From a checkpoint of a small mixture-of-experts model trained on Wikipedia: 8 layers, width 192.
Below are experts of layer 2 (counted from 0) of a mixture-of-experts language model. Rows are named router (the router's row for the expert), gate (a neuron's input weights, with its number), up (a neuron's input weights, with its number) and show model dimensions 96-191. Each number is 500 + 25 x the weight over its row's rms, rounded and kept within 0 to 999. Numbers have three digits each.
After each expert's rows: "gets" lists some tokens that make up at least twice as much of what it gets as of all text. This comes from a sample of Wikipedia text that the model never trained on. Tokens count by the router's weight.

# expert 45
router:531532522485532478464469484487529500529513488480529496506544492515507457491514522552467534481482489478461490501487466498538518482498488541497496521495521502492484498551478523517471485496502513527535494512494476499511520506506509510530535466494515507472460471532516525502530486547516482460
gate1:500453496518519534463480462502494489503546519472500522481485475490528496459470486520488516492492512493477499508489492541485500488525470506470507556472478531492486510503499475477492455494464496514497485472415524560477506492476493517502512457497515459481501523504512504502500515481542456493
up1:494477486542464482493543487502498526520483473495498469491518512478507492490525470537491500527494498474511473526493507508463503506473485507483521498511506511514484520494517509531464534462522525545493508512516483475534483539515530484509504520553542472518495477461500482479516529544503520503
gets: "on", "m", "th", " first", " part", " second"

# expert 41
router:515503538503495493501468520454515495497496462478534479510495480521477499455488498509501492479534495501499462504503455476514493510463533468480494558433484520499434469498519505523512469513460489523539489492510506487537555490502499529512488507537526515498498485552483507496534482495503486500
gate0:511502518535509489532487554485529458495500462485517489498480540510453469475494478458526489481478497517492457522499499498522488447477514510485510507499481506472478518495501514507512473467477495526497505522483481432458529501479504510531470479549499465520489466522558508506516488498527481528
up0:486488478505505496539522533503494553484509526503477486482491526450504511465486499520479514520469468529475489505476503513493536518465548494485488497473556484511508504452487486525506513508512456461497511462497460506492500519494495516486532469558518440492513481540525529480463533476432491509
gets: "or", "ain", "ou", "ors", "ar", "ine"

# expert 2
router:498505509500476488485453536495504526504553500489494517495492468516477471505486492535537491479578520482465506529490467510536478512445493504522490511481491496469459477508521498502478482514474470514475528464518486474523475509526526495506519499475504537526492481518520513508483477502464487455
gate0:503510503516474485532482476484504487483533551513506449492520517505487494525474464515450489459477510488468539504464488502519509516498417513515443518498488499531539458506495483488490480469480477480460496490491536488553528515521415478487500503486491491527511452504549562507484499500479462481
up0:471540502504522492514533529509506466496452463486472537494488486474510549525478535501490510494479492505495499517497510490507478498529496460473536505491486511553458498490493507543485495570518533483511442479498489500499448521483501500496522530505558509498473527490431466487521537492468500524
gets: " ", "-", "‑"

# expert 39
router:512519485506457458514489489436541501480507509453511530507472490531509498491511479510516531473523464470494453487499470505518468519466520521531481564470459492504494536505554521491498502514483529511509493461498477461492522512496541545515499490480546536469488432533506504515480527549511490484
gate1:487495492481469469529491517502547546486473537490477516525484508536509481540489496512476488484517479491509460504513459521549538515525480531472485504486490525522496516464509504499496492485490498516471495502471460449482504529478502509497492553494539482506491487534467540487543526509497505512
up1:486481483538497527490475461542527493494527461492472508506482504498512505484542492454502485480493500492502515535499491449501504532472520537545507493522490474509528495504505525494499495491508486493512465493480518524520498445500455510500488527552532504517519505514545498533495544508460505514
gets: "el", "ar", "il", " Mar", " Al", "all"

# expert 34
router:518529494510491485513513529498552487540492426432518486485507502535512490486476422496495451500523497496504495506482503505489502492474547489527503495474492498488454493517496535518505493495468479505498502516513478451488556513501531519538517498473498496491476477522541514506520492547494490448
gate0:490482492531470502453515451497508513494485486496490487481512503527529475452486466512522508516529470506514491453510564474528500507506531478491467516539506496480508533515486542501509492472518529512468459544531481497516526463465494500536556476492508518487515484512481522525499476503442566486
up0:496545521532525509469522509497566486510515521541487523529511568493529505544457494485505510526506503532484496478442525532513453485486517453498493488473548461462483546508506502485542545448481492490454517433474516517491502463519507479448543518511530507512528494517527522484460505508488506491
gets: "is", "ion", "ist", "man", "ol", "ter"

# expert 29
router:486505549522472466482522504518519549539475470477518502491477440511476477481504469557491506480538527461464518520490480454532509467485495511510476491457472561464480537501482499532489479490426502512475509495525461453506497509508497526499510532495509525492480472518514486525509499500520461480
gate1:465501492450562492511502490569544531485486487455501530492483449517504484478492541486500463474509530464513485509512468488465465490516501508518460478493519473485481513497508538495498493470468483528515486549470534490506475502494500498509508489519456552446503481507505482512523446498517538505
up1:516490490441457527464500538489532487480485494485482519484503476495515493527499551491554491508529511491525499515497544525483492528465475494513503484556448499551517525538468476503486489523503509478527526521519496496475432488473491479527500494472524535472501500479483511495538451536550506493
gets: "am", "v", "R", "ov", "av", "\n"

# expert 11
router:489520483507546500476502533474563515493508488501511530512499458532457500459486482511498493510525519514474512488450492500509505496510560537552499490467467528458509486501486488506477494509483491555498494504516485450542511562546511507507573473462475508504491466494525507490475489522506516473
gate1:462517463499477458492489539526555526515523477496506521496495452497541483474531464503518499519445500508514466484505563533511499500502530485526487525508478525464555518478498519548478495493477496514478500521500527444539519500531513479477474503493456471494493479523526498505529457494469495529
up1:557484517536509517511517491479476475507509511481537500513488461523524521530507478505520533528479487529477457510500471488486498487453510475479489519475491427497554494506543517465526508572503470514509493533544519531463522513510495518541510444464527540525512474479516465487491493506494511526
gets: "–", "p", "C", "S", "°", "P"

# expert 12
router:504538493476524486482510510467483517487493479470528469541490537476472503480496494504451530456507485471486504523464481513485465506484537540494474522447484520469472497514534487503490431569491497512481487500545483465492555508470471523532521461497549513552464506500540483519511472531500480499
gate0:497503499480493497505494479497454533466522480528493471508479528489433485503476474507506495492510454532513500472507509490528486509504475530471491534506499509549512495481506526500509417465466485479494499500522509528519509490476525457549517489484521537527491484507525454515506471503512511467
up0:500492478450534449509539521513510543533478489495489519498578508493525484499477466505506507461529446534535477461494517543514512498458429489493509517482497522498495476473497486480462531472492500502503506520492466534499506505486448484510489506506490525522473462513497468515527479497489473513
gets: "as", "us", "ass", " and", "op", " as"

# expert 44
router:513489507510527504479506510452520488484498460461509527518464479468434487501497489509468464501531483504486498508496479500525489501478497486554461517489492495495472509526510536497456471498467499496514497454534467473532543538474471470491510476465500530473499488565536519487509480560472495515
gate1:477484480460471510491524524523471493471513487524497510515502480459495481491477496539497523489514498512480496466471476491533514524521554499518496480528480504547493523517491490502493505465500494500521470462488484472482536534476487455514466496478506507517503510489544467506480499507513477486
up1:565470515484471505481521505504506538506528461479478496490535478498496507513488484495458510525483462460462531459505501528546471475498516468503509466472484501459512493473463529503502493490499490521523478514483476487489460509460500523495472496458538484494513518516510486526510501487541509482
gets: "en", "ia", "ra", "a", "i", "o"